Below are experts of layer 5 (counted from 0) of a mixture-of-experts language model. Rows are named router (the router's row for the expert) and show model dimensions 240-319. Each number is 50 + 12 x the weight over its row's rms, rounded and kept within 0 to 99.
After each expert's rows: "raises" lists some tokens whose logits its average output raises strongly, later layers aside. This comes from a sample of Wikipedia text that the model never trained on.

# expert 246
router:72 41 39 32 48 59 31 54 42 47 62 50 50 54 48 39 48 44 65 52 35 29 52 60 68 44 58 42 61 57 38 61 60 45 63 56 46 60 43 71 34 55 59 47 49 49 44 32 33 55 30 45 50 41 57 60 61 54 36 22 50 37 30 37 55 37 27 69 56 38 28 51 61 50 35 60 48 61 37 52
raises: "3", "4", "0", "1", "2", "6"

# expert 92
router:54 43 54 50 59 56 59 68 47 36 46 62 58 65 39 46 48 56 64 41 55 43 48 48 62 48 57 33 58 50 29 46 62 49 69 71 40 53 41 48 39 66 56 25 39 26 30 32 29 27 41 51 56 55 33 53 70 29 42 53 45 49 45 36 46 43 39 64 35 61 40 52 57 43 48 66 46 52 43 57
raises: "ambi", "po", "ense"

# expert 187
router:42 54 36 52 61 61 45 58 56 50 44 65 59 50 29 52 51 33 63 46 53 55 39 46 44 39 50 49 62 53 41 27 49 61 64 59 45 48 34 56 35 68 60 40 41 46 23 43 31 57 49 46 31 56 38 56 60 46 48 51 50 48 27 34 43 52 50 55 54 42 56 54 51 30 54 53 55 59 44 40
raises: "ence", "née", "ini"

# expert 164
router:60 47 39 34 61 51 24 70 38 53 55 65 71 59 47 39 55 49 70 42 49 42 25 45 70 41 48 27 64 59 34 39 65 41 67 61 51 61 55 60 30 64 54 42 42 50 48 49 35 44 36 37 33 41 48 45 55 31 54 38 55 49 37 31 70 39 47 44 47 36 45 56 47 22 46 52 33 62 41 30
raises: "ington", "elo", "ey", "ire", " base"

# expert 84
router:62 29 44 50 57 61 53 57 55 42 43 66 65 47 42 51 54 29 56 33 52 44 54 51 58 42 68 39 56 44 35 38 68 37 70 70 52 52 44 55 51 44 75 31 35 35 33 45 43 57 51 51 40 49 24 56 42 37 48 51 62 47 34 39 55 41 46 53 35 57 40 48 54 45 36 57 51 60 56 32
raises: "os", "ra", "ective", "ri", "ro", "tte"

# expert 96
router:50 47 55 47 64 50 37 56 44 37 63 63 72 76 51 58 62 56 69 43 52 50 46 49 67 52 50 53 59 40 22 50 64 39 76 58 29 58 37 52 35 59 50 34 33 35 25 38 42 32 49 43 40 35 35 37 66 34 38 47 41 48 37 31 62 38 28 49 55 54 48 57 52 47 50 52 57 61 29 47
raises: "ve", "pe", "ver"

# expert 166
router:51 32 48 53 54 52 49 78 50 30 41 64 61 51 45 37 54 62 61 28 38 51 65 55 57 41 62 53 59 51 45 44 66 66 62 64 46 71 33 45 35 64 64 36 40 41 39 42 50 50 41 50 33 62 56 45 71 35 44 39 71 42 49 48 56 25 69 53 45 49 52 59 58 38 32 65 45 69 36 49
raises: "e", " today", "it", " World"

# expert 93
router:46 36 41 50 63 61 37 60 49 41 65 51 49 55 34 35 54 39 70 49 47 48 50 60 65 32 57 44 57 61 36 51 70 48 67 68 51 59 39 67 32 71 60 25 34 44 38 41 51 54 27 40 45 55 55 49 60 49 51 57 64 35 42 20 62 42 65 43 31 36 42 57 45 41 38 67 70 68 40 44
raises: "ro", "mon", "lin", "lu"

# expert 38
router:52 49 32 50 66 66 40 57 59 41 48 65 57 72 34 42 52 28 53 48 51 50 40 60 44 32 50 54 58 51 45 32 60 49 55 68 41 55 34 61 48 63 65 56 44 46 44 37 25 38 42 34 47 65 42 50 64 47 60 36 76 44 22 46 51 49 64 40 27 35 26 45 46 22 54 52 45 74 38 53
raises: "num", "lev", "nd", "ler", "cer", "sum"

# expert 211
router:44 32 25 44 74 72 49 61 46 41 36 86 53 72 44 60 56 52 43 40 56 29 43 67 51 39 60 49 51 51 34 31 69 31 57 60 39 54 35 62 51 44 52 41 45 28 38 37 37 60 48 53 31 59 45 55 45 46 44 40 53 27 48 40 67 38 66 72 41 47 37 44 44 50 48 64 52 52 44 33
raises: "aught", "á", "ating"

# expert 201
router:48 49 50 49 65 53 45 56 49 40 45 56 69 74 37 62 45 25 73 30 49 57 33 67 68 44 68 34 61 50 20 57 63 33 40 65 35 47 43 57 47 87 48 20 46 30 38 38 35 36 42 51 43 46 41 63 75 31 39 43 54 39 26 63 64 50 60 62 29 33 40 40 42 45 48 62 57 58 34 50
raises: "ine", "in", "il"

# expert 34
router:35 30 39 50 59 69 48 71 44 19 46 78 53 54 37 54 49 48 58 27 46 48 66 47 59 38 61 40 56 33 51 57 79 36 78 67 44 49 54 69 37 60 56 44 28 28 54 52 42 48 45 55 25 39 31 45 45 34 48 45 55 36 51 54 72 35 43 46 35 49 32 41 40 44 42 55 52 78 41 27
raises: "ech", "net", "ub"

# expert 203
router:62 42 41 37 67 67 40 68 44 42 41 77 63 59 37 55 54 30 60 60 31 37 40 45 57 46 55 28 51 56 40 49 62 34 71 58 44 61 27 57 38 65 74 41 24 37 35 38 39 33 32 35 29 52 39 45 61 38 46 61 53 37 42 40 46 35 57 49 41 35 45 34 41 41 53 65 44 65 52 25
raises: "=", ");", "The", "Current", "”", ")"

# expert 58
router:55 35 51 50 59 51 42 54 61 29 38 49 55 57 50 40 54 37 60 28 41 38 40 48 79 26 54 36 57 55 36 47 59 32 50 69 43 62 50 64 26 61 65 49 48 44 63 33 24 53 36 37 41 46 49 48 51 51 37 48 66 26 40 45 71 30 54 57 39 54 43 34 63 42 46 62 52 63 38 40
raises: " ", "/", "–"

# expert 194
router:44 45 43 56 58 64 44 64 51 53 54 50 70 59 49 51 55 52 65 60 41 45 31 50 65 44 55 42 58 48 25 38 58 59 59 78 46 54 44 65 34 66 56 23 48 49 31 52 24 51 47 40 46 52 26 63 73 44 45 41 49 44 37 33 46 45 58 58 46 54 24 66 39 36 48 70 44 62 32 44
raises: "tal", "p", "act"

# expert 52
router:45 40 46 42 68 57 52 60 61 41 43 58 65 59 53 54 62 50 47 35 56 45 52 34 58 39 65 27 66 55 49 55 54 37 68 54 28 50 36 59 30 46 63 50 44 42 38 28 23 31 36 37 34 43 54 53 44 40 51 33 66 47 23 39 54 36 36 44 44 54 38 58 46 42 42 53 36 67 39 52
raises: "ors", "ure", "ulu", "ur", "ed", "ker"

# expert 171
router:64 30 58 48 50 55 38 58 49 31 42 51 53 51 50 27 59 51 61 29 44 36 50 70 68 37 64 35 59 68 44 52 43 51 63 69 35 71 44 74 37 68 62 52 53 41 41 40 49 25 34 33 49 44 52 43 56 39 27 37 61 54 31 48 56 43 50 49 43 54 32 44 54 39 52 65 45 65 29 44
raises: "ori", "ru", "iv", "je", "ut", "ran"

# expert 175
router:53 37 59 40 67 74 26 64 43 41 42 48 60 58 36 53 68 45 55 49 36 63 41 59 50 30 50 38 61 63 39 42 57 35 56 64 44 57 33 67 43 57 67 18 24 26 33 49 53 48 43 46 39 54 43 48 72 26 53 37 49 34 51 37 57 32 61 36 45 56 45 63 58 46 50 66 35 54 37 40
raises: "–", " cm", "verse", "vo"

# expert 198
router:49 40 55 34 42 51 33 59 40 40 48 48 46 39 49 40 57 50 48 33 40 43 34 57 72 43 82 34 58 54 38 50 66 34 62 51 44 65 44 74 38 50 74 42 49 49 50 28 43 34 28 35 21 46 55 52 50 35 43 50 57 45 41 44 71 33 33 61 38 32 44 43 42 38 31 51 38 63 43 57
raises: "N", "W", "E", "S", "V"

# expert 244
router:60 37 58 47 73 67 43 62 37 39 34 76 59 49 51 45 46 54 58 46 63 49 57 37 49 58 54 49 39 56 54 37 53 48 67 47 30 60 33 66 43 56 58 37 35 48 40 36 53 48 30 48 34 59 46 61 69 54 47 55 61 25 50 44 49 36 34 50 50 40 38 49 45 40 40 56 59 52 54 53
raises: "ol", "out", "right"

# expert 252
router:58 33 32 51 60 56 53 58 50 44 31 64 52 57 51 47 57 36 49 40 29 45 46 43 41 32 51 55 53 62 48 41 58 56 65 44 55 55 38 61 32 70 71 39 47 49 25 30 30 61 50 42 28 47 50 40 66 44 32 33 57 39 34 50 62 41 46 55 53 49 44 60 45 16 58 68 35 66 34 25
raises: "ura", "ure", "i", "ili", "uri", "ile"

# expert 172
router:55 42 44 42 53 65 32 55 53 38 41 69 59 53 41 54 65 35 53 41 41 61 35 49 55 44 47 34 56 50 48 44 53 49 70 54 32 66 37 73 26 55 78 37 40 41 38 60 33 53 34 35 41 61 34 42 70 36 36 53 60 38 52 40 55 33 29 50 45 34 42 53 39 55 49 63 39 51 30 32
raises: " score", " cap", " premier"

# expert 247
router:60 36 51 53 62 51 47 60 46 37 55 56 55 57 46 62 58 45 70 33 56 45 39 53 67 34 76 45 63 62 51 60 66 25 51 50 52 54 34 75 31 71 54 49 33 44 36 46 37 21 20 44 31 59 49 56 50 51 47 55 51 43 22 35 45 35 53 53 40 43 45 41 45 35 49 58 43 67 34 36
raises: "round", "uro", "ure"

# expert 184
router:58 44 52 50 50 36 37 58 52 28 61 59 60 49 51 48 53 40 45 44 45 40 48 55 61 43 62 25 64 47 22 40 57 49 63 60 38 69 41 60 62 50 51 55 41 41 42 49 51 34 48 13 32 54 49 46 51 24 38 28 68 35 44 39 50 44 46 48 35 33 45 33 46 40 43 72 47 52 30 57
raises: " ", " Georgia", "s"

# expert 56
router:54 47 41 52 55 71 40 55 65 35 59 57 58 62 30 45 54 48 64 39 28 45 34 48 50 26 61 44 63 55 46 50 55 57 48 57 40 58 31 59 43 61 62 52 27 54 39 38 40 48 37 31 47 54 53 51 67 42 41 37 62 52 13 41 47 49 66 50 27 65 38 50 41 28 47 60 55 51 26 28
raises: "ris", "ugh", "ree"

# expert 6
router:49 35 44 47 73 68 45 57 34 51 56 55 70 44 52 46 49 53 49 38 52 58 42 42 68 40 56 47 64 53 45 38 59 45 75 57 57 53 43 58 37 62 59 31 47 40 27 33 57 39 52 44 40 46 29 55 50 43 37 40 61 49 46 36 40 52 68 57 38 53 52 53 59 36 42 73 53 49 52 31
raises: "th", "c", "thi", "gi", "ce", "ff"

# expert 110
router:67 39 55 48 68 46 40 49 58 36 51 79 37 60 43 59 48 58 66 43 70 41 41 44 55 31 63 54 51 59 52 25 51 40 61 46 42 57 25 71 36 63 53 44 40 38 33 17 44 52 40 32 39 52 47 54 58 52 37 48 61 59 42 29 48 46 64 57 39 33 40 34 54 39 35 56 45 66 51 40
raises: "ei", "ne", "y", "ay", "em", "ee"

# expert 131
router:58 24 60 23 39 66 38 59 35 35 37 68 71 65 48 51 64 59 55 39 57 41 39 47 77 44 54 23 63 42 44 46 68 43 71 68 27 62 56 46 47 51 49 33 37 39 28 50 52 34 46 55 44 57 50 64 55 43 64 33 56 52 45 51 59 33 39 43 44 52 27 60 52 43 41 69 31 48 50 49
raises: "–", "/", "-", "1"

# expert 130
router:56 29 63 32 64 66 40 72 42 45 39 51 61 60 48 60 55 26 73 43 52 51 50 39 81 41 61 46 41 53 23 37 60 24 56 61 33 63 40 72 31 57 57 31 44 46 28 54 40 43 46 48 39 34 38 53 74 47 50 44 58 40 62 44 51 36 50 61 46 49 45 37 46 49 34 69 32 51 47 39
raises: "tam", "s", "stone", "gate", "j", "le"

# expert 3
router:34 45 44 53 59 54 49 66 54 23 50 65 61 56 39 66 50 48 67 39 64 42 49 39 72 40 60 39 62 62 37 62 57 54 63 65 49 43 43 39 39 80 57 54 29 37 47 42 35 34 48 58 44 61 26 45 45 43 49 57 46 30 34 39 64 35 63 49 56 46 51 43 54 34 45 63 43 49 39 44
raises: "---|---|---|---|", "ism", "ves"

# expert 182
router:60 49 28 45 64 72 40 49 58 44 45 69 65 75 37 53 55 27 59 37 42 47 41 46 64 39 57 47 59 55 41 49 59 47 57 71 40 53 40 55 49 72 53 44 37 36 40 41 28 60 35 28 42 39 46 64 62 35 51 47 54 52 36 32 48 41 43 49 34 44 39 35 50 34 51 64 48 70 51 41
raises: "hor", "s", "ally"

# expert 9
router:45 43 43 51 59 59 30 65 43 38 44 41 63 67 57 40 56 45 73 36 29 43 47 47 45 43 63 34 56 47 24 50 64 56 50 80 32 59 34 51 42 57 45 32 37 33 52 39 40 44 28 55 48 42 40 54 68 23 49 41 52 35 48 51 61 46 51 63 39 41 37 39 52 52 45 65 69 42 34 49
raises: "lyn", "less", " concern"

# expert 183
router:45 45 35 28 59 53 53 71 47 41 64 60 45 65 51 43 53 54 52 49 47 48 50 54 66 44 45 51 66 52 48 40 73 36 54 55 55 48 48 72 39 52 55 64 58 38 56 39 42 36 40 41 36 53 38 62 46 50 45 40 55 35 52 42 90 36 56 67 53 25 48 42 42 44 37 65 28 67 51 34
raises: "ment", "or", "io", "tory"

# expert 0
router:36 50 48 48 53 58 46 51 34 36 51 56 77 63 40 58 54 48 61 48 43 49 41 60 52 27 75 37 54 62 34 45 62 46 62 67 46 61 22 63 37 60 51 39 38 51 34 46 32 31 27 55 39 46 46 59 68 41 41 31 64 31 39 37 55 48 44 53 38 39 47 50 47 43 45 57 38 52 40 50
raises: " that", ",", " the"

# expert 248
router:55 44 47 44 55 54 45 60 53 35 39 43 55 60 46 47 63 47 54 43 46 43 50 45 49 39 43 41 60 75 44 55 62 40 68 68 40 59 37 55 32 63 60 46 37 46 37 34 23 44 35 49 33 37 38 53 62 41 53 42 66 41 42 31 33 44 43 59 37 52 47 61 41 23 36 55 42 67 38 41
raises: "ally", " world", "/", "-"

# expert 186
router:63 50 42 53 67 54 45 43 49 30 65 61 50 54 45 33 57 33 56 47 37 38 36 42 57 56 63 49 42 70 51 51 60 44 66 64 51 52 32 56 33 62 73 46 35 44 57 34 37 47 43 25 35 58 37 70 54 48 37 38 64 26 48 47 52 47 59 59 41 34 38 36 46 37 50 57 49 56 42 44
raises: " ", " un", " the", " it"

# expert 158
router:56 60 58 49 63 52 48 66 49 30 47 57 59 58 49 50 51 57 54 56 45 47 48 41 57 33 60 34 46 53 27 35 67 57 55 72 47 48 45 57 33 65 48 49 32 26 37 36 34 40 39 55 40 29 58 51 69 37 35 46 55 48 28 42 58 43 53 49 36 61 31 53 43 25 47 56 40 60 61 35
raises: "die", "profit", "lit"

# expert 77
router:43 52 38 56 44 69 32 46 63 42 47 53 57 61 50 38 61 25 60 40 49 39 35 55 72 51 57 50 65 59 36 64 61 31 52 67 46 51 33 66 55 58 52 27 44 32 38 45 50 50 36 38 50 55 39 65 75 46 42 42 59 38 46 39 69 35 62 53 41 28 37 45 54 46 45 71 49 63 36 57
raises: "te", "ts", "au", "e"

# expert 239
router:56 47 32 35 68 54 34 62 55 35 65 79 45 64 41 43 44 49 48 50 36 41 42 63 52 54 57 52 54 66 55 50 60 35 61 54 53 59 31 81 54 55 58 64 52 50 54 44 55 36 51 27 42 66 43 50 39 55 37 44 53 34 33 52 69 40 57 56 42 35 28 27 51 42 40 70 55 68 59 42
raises: "ency", " than", "ct"

# expert 124
router:49 41 44 32 67 60 53 67 56 33 30 59 48 65 51 50 53 53 45 43 52 35 38 36 50 41 49 35 33 52 44 48 62 48 65 63 42 61 43 69 30 56 64 44 34 50 51 36 29 28 40 46 36 43 41 36 55 48 39 40 60 33 36 38 59 34 43 48 31 38 60 36 41 28 30 68 36 66 33 38
raises: " were", "|", " and", "-", " respectively", " with"

# expert 99
router:55 34 54 34 52 58 44 45 39 40 43 57 57 55 37 37 64 54 58 34 53 33 43 49 75 34 53 35 56 49 46 51 57 38 70 51 48 54 59 52 37 58 55 44 47 46 44 46 55 36 49 48 31 41 33 59 62 22 31 48 59 35 47 40 63 29 48 47 39 44 34 60 31 30 54 56 41 66 42 29
raises: " ==", "\n", "==", ".\"", "]}", "\"."

# expert 7
router:56 48 53 50 63 35 32 61 50 26 43 55 59 62 47 35 54 49 65 41 39 32 36 54 47 36 67 41 56 57 53 40 61 68 55 64 32 55 23 63 29 62 59 52 42 38 34 35 34 30 52 36 43 53 25 52 54 57 49 38 61 43 22 39 46 43 44 50 37 41 32 41 46 23 58 69 52 62 46 35
raises: "ol", "b", "re", "rm", "u"

# expert 213
router:55 67 49 50 51 71 48 73 48 49 45 58 62 57 40 35 59 55 56 55 40 38 44 53 60 45 45 36 59 48 26 47 52 26 65 36 53 59 58 55 41 53 57 41 32 39 38 32 48 44 52 43 31 45 41 46 55 48 55 49 54 30 47 51 66 36 65 54 47 41 35 42 39 40 45 53 47 69 39 40
raises: "li", "mus", "ti", "wa"

# expert 48
router:58 48 32 51 67 45 55 52 47 58 67 69 70 58 41 48 59 52 55 27 51 56 40 43 45 52 50 45 71 57 23 37 70 41 61 64 33 46 37 57 33 70 79 36 45 50 32 43 49 36 38 47 44 38 36 51 68 47 41 40 56 47 36 40 46 49 43 52 44 51 42 59 35 41 49 58 32 56 44 50
raises: " as", " with", " at", " in"

# expert 181
router:55 35 51 14 48 56 37 56 48 38 44 58 49 35 53 34 52 47 57 31 36 39 52 59 52 48 49 51 62 56 39 39 54 37 50 55 34 72 49 59 35 64 49 39 51 46 57 45 52 41 45 39 45 38 38 58 75 40 43 20 55 19 43 39 68 39 28 48 43 40 35 38 35 52 36 47 46 64 38 52
raises: " were", " exchange", "we"

# expert 70
router:61 42 36 44 49 63 30 58 48 33 50 51 60 59 49 59 41 43 53 31 29 47 54 66 65 55 73 48 54 37 40 33 45 38 47 54 47 45 38 66 38 74 67 40 47 40 28 49 27 53 19 37 52 64 39 42 59 22 29 33 53 35 38 28 52 42 43 47 48 47 37 49 35 23 52 56 42 52 55 45
raises: "itt", "lie", "ev", "it", "ever", "ink"

# expert 47
router:59 45 31 31 59 48 23 80 50 45 52 56 71 64 48 35 47 57 60 30 50 47 39 58 69 32 53 43 67 50 55 47 59 53 58 75 45 56 52 74 22 57 58 46 55 52 48 34 35 47 29 51 49 58 46 54 56 50 45 42 59 37 29 45 58 45 49 42 49 53 35 54 56 30 50 50 35 53 47 42
raises: "path", "th", " times", "cycle"

# expert 16
router:59 51 38 52 74 66 42 75 33 26 49 67 62 57 44 52 67 52 52 46 58 42 48 47 72 46 64 51 66 49 35 64 70 48 68 72 34 46 42 41 50 61 64 28 44 36 27 31 41 26 59 49 25 67 28 53 53 49 37 43 64 30 36 48 48 37 56 47 45 48 45 51 47 23 40 66 54 60 47 52
raises: "stra", "ness", "z", "en"

# expert 102
router:40 33 44 49 57 70 41 60 66 33 61 50 57 44 46 50 58 53 57 34 52 44 39 32 55 50 61 35 57 74 44 37 53 45 53 52 49 55 41 56 29 61 67 49 38 43 51 36 25 53 30 35 37 28 36 54 62 30 36 37 80 30 49 45 66 41 43 58 29 40 40 33 42 47 34 63 36 58 42 62
raises: "lin", " plays", "unch"

# expert 125
router:59 47 43 52 66 51 47 48 51 36 50 50 55 61 38 50 57 55 73 57 39 48 38 45 56 40 57 47 50 61 59 42 51 33 62 49 43 44 37 61 39 71 62 38 31 48 31 47 22 49 44 47 31 48 35 45 65 54 32 37 60 44 19 34 31 49 55 48 33 56 49 60 48 26 51 51 55 59 36 37
raises: " failed", " did", " forced", " suffered"

# expert 12
router:61 53 59 50 79 59 51 62 55 34 53 69 56 51 38 63 58 47 68 46 41 27 64 39 59 47 59 47 53 57 48 43 51 37 66 57 52 55 26 52 44 53 65 22 19 53 29 35 50 48 43 45 29 39 26 47 67 47 37 43 57 38 37 42 47 35 45 49 49 56 45 61 29 39 39 53 46 56 39 51
raises: "empt", "esh", "sa"

# expert 165
router:64 49 37 45 61 64 55 66 53 30 47 51 56 61 43 34 45 51 61 46 37 43 38 46 49 32 51 31 56 55 34 61 64 33 72 67 33 62 36 57 36 55 48 44 33 52 45 28 44 48 46 34 41 41 51 52 59 34 51 51 31 42 34 54 57 47 55 62 42 58 27 44 43 37 37 62 31 62 36 55
raises: " own", " ==", "present", " basis", "Member"

# expert 28
router:66 40 60 40 63 57 35 56 43 39 38 58 47 68 40 48 72 41 50 42 27 38 38 48 61 34 42 44 46 55 46 56 59 30 70 52 48 65 36 65 43 50 61 50 37 44 45 47 49 39 28 41 43 46 38 45 57 46 48 48 54 43 51 47 74 32 50 55 47 33 34 34 39 38 54 59 38 42 37 40
raises: "-", "hl", "la", "|", "h", "us"

# expert 251
router:47 47 52 38 59 68 25 67 43 38 62 68 58 60 41 49 48 55 60 46 52 22 45 45 49 38 52 36 58 62 40 55 70 37 74 55 46 67 53 76 41 55 57 33 36 38 35 40 37 43 40 43 34 34 55 57 60 52 41 58 63 40 61 47 63 39 70 71 42 51 34 54 38 50 49 75 56 61 34 41
raises: "round", "lie", "land", "hard", "ach", "lan"

# expert 1
router:59 38 42 39 57 58 48 62 56 41 35 49 58 44 40 42 59 46 58 42 47 43 43 54 47 32 63 59 48 51 42 51 63 31 61 65 47 56 39 67 41 51 66 47 35 45 40 21 42 41 40 48 31 37 40 51 71 35 36 45 56 43 55 33 64 31 34 64 27 36 40 35 38 28 46 66 37 45 25 51
raises: " other", " others", " surrounding"

# expert 142
router:74 37 47 21 63 58 59 66 39 45 35 59 64 70 47 51 53 54 58 54 41 26 45 54 57 44 70 48 47 44 41 33 48 34 70 52 42 77 35 53 32 49 68 52 45 41 39 43 41 54 35 47 27 56 59 49 70 37 46 43 59 29 25 37 72 40 43 50 47 46 51 33 35 35 48 57 68 53 44 38
raises: "===", "==", "Team", " staff", "There"

# expert 10
router:57 28 37 24 52 68 35 61 37 35 42 88 65 51 44 57 67 35 61 40 46 40 30 59 61 46 42 33 58 48 42 36 66 55 60 54 38 66 51 51 43 59 75 45 36 42 32 46 35 31 46 39 35 46 35 67 34 50 41 34 67 51 41 51 64 45 47 65 39 36 39 47 58 45 46 61 52 53 34 33
raises: "ets", "enti", "ome", "ore", "ept", "ario"

# expert 208
router:51 44 45 43 65 56 31 56 49 35 72 59 47 63 50 56 51 37 48 43 55 44 55 46 60 45 71 37 59 56 27 40 56 34 57 62 60 53 42 78 44 63 64 55 44 39 35 52 48 57 45 42 40 39 36 55 68 39 31 21 60 33 34 39 63 41 44 73 42 42 49 47 55 41 55 58 33 55 47 47
raises: " not", " a", " to"

# expert 128
router:42 40 44 26 60 60 49 66 43 29 47 58 68 61 40 60 59 58 59 39 42 22 53 62 44 52 53 50 50 45 34 41 66 38 69 52 48 56 39 53 31 57 49 50 45 34 41 37 34 38 40 41 33 38 36 54 50 32 37 49 64 38 40 38 61 48 54 61 46 44 43 48 36 49 47 62 55 63 48 43
raises: " However", "\n", " While", " This", " They", " These"

# expert 132
router:61 39 47 49 47 49 32 70 67 39 53 63 54 57 49 51 63 24 44 26 40 43 39 55 69 29 52 35 53 51 45 53 51 40 70 59 48 63 28 54 29 65 52 50 42 49 55 36 32 38 35 50 27 38 51 38 52 56 55 48 66 38 39 43 59 47 45 54 43 52 47 42 45 38 34 62 47 59 35 55
raises: "li", "ul", "i", "l"

# expert 61
router:58 36 45 28 65 56 57 59 54 21 42 65 44 58 41 47 56 56 64 48 54 37 31 45 55 35 64 30 60 59 43 53 65 30 48 73 41 57 39 58 56 56 61 26 22 35 37 55 45 43 46 44 33 51 27 58 55 28 61 50 48 38 51 31 54 31 67 54 37 43 48 44 47 37 41 51 49 61 33 28
raises: "pal", " awards", "ties", "al", "rag", "ado"

# expert 217
router:51 41 50 50 67 75 50 43 52 40 61 66 64 47 48 50 59 31 59 50 46 50 39 57 69 51 57 39 62 56 30 48 52 28 63 59 46 49 45 78 44 63 55 28 51 37 47 44 36 39 55 30 43 63 43 43 55 43 31 43 68 28 57 33 74 39 51 53 37 30 39 31 51 39 45 65 47 47 53 48
raises: "ese", "ug", "es"

# expert 90
router:37 26 33 18 54 57 32 69 38 54 49 64 63 46 50 38 53 33 60 43 35 52 34 54 65 62 59 39 53 62 35 41 59 54 58 64 42 66 30 72 36 53 68 30 55 46 45 47 44 35 48 27 42 46 57 46 65 36 38 38 50 33 42 51 72 48 59 60 42 38 38 49 61 43 47 60 55 40 35 44
raises: " the", " his", " their", " its"

# expert 153
router:54 50 46 19 51 64 51 62 66 46 48 62 62 68 47 57 52 27 44 38 50 59 29 63 63 32 55 42 47 50 16 48 59 37 56 65 42 60 51 63 41 53 59 45 57 42 49 51 57 38 53 33 52 43 39 43 55 38 46 41 60 48 51 45 76 30 32 50 50 38 38 45 40 26 49 71 42 53 31 47
raises: "ade", "ore", "illa", " together"

# expert 210
router:67 55 56 36 58 59 42 52 38 51 32 52 51 56 51 50 52 44 65 37 15 50 40 48 58 37 65 35 68 51 36 60 76 37 55 54 42 61 28 57 44 48 61 34 27 49 54 40 40 49 47 33 37 62 34 43 70 51 49 42 74 46 30 46 57 50 51 52 40 39 49 46 49 35 56 54 34 66 50 40
raises: "des", " Lanka", "ologie"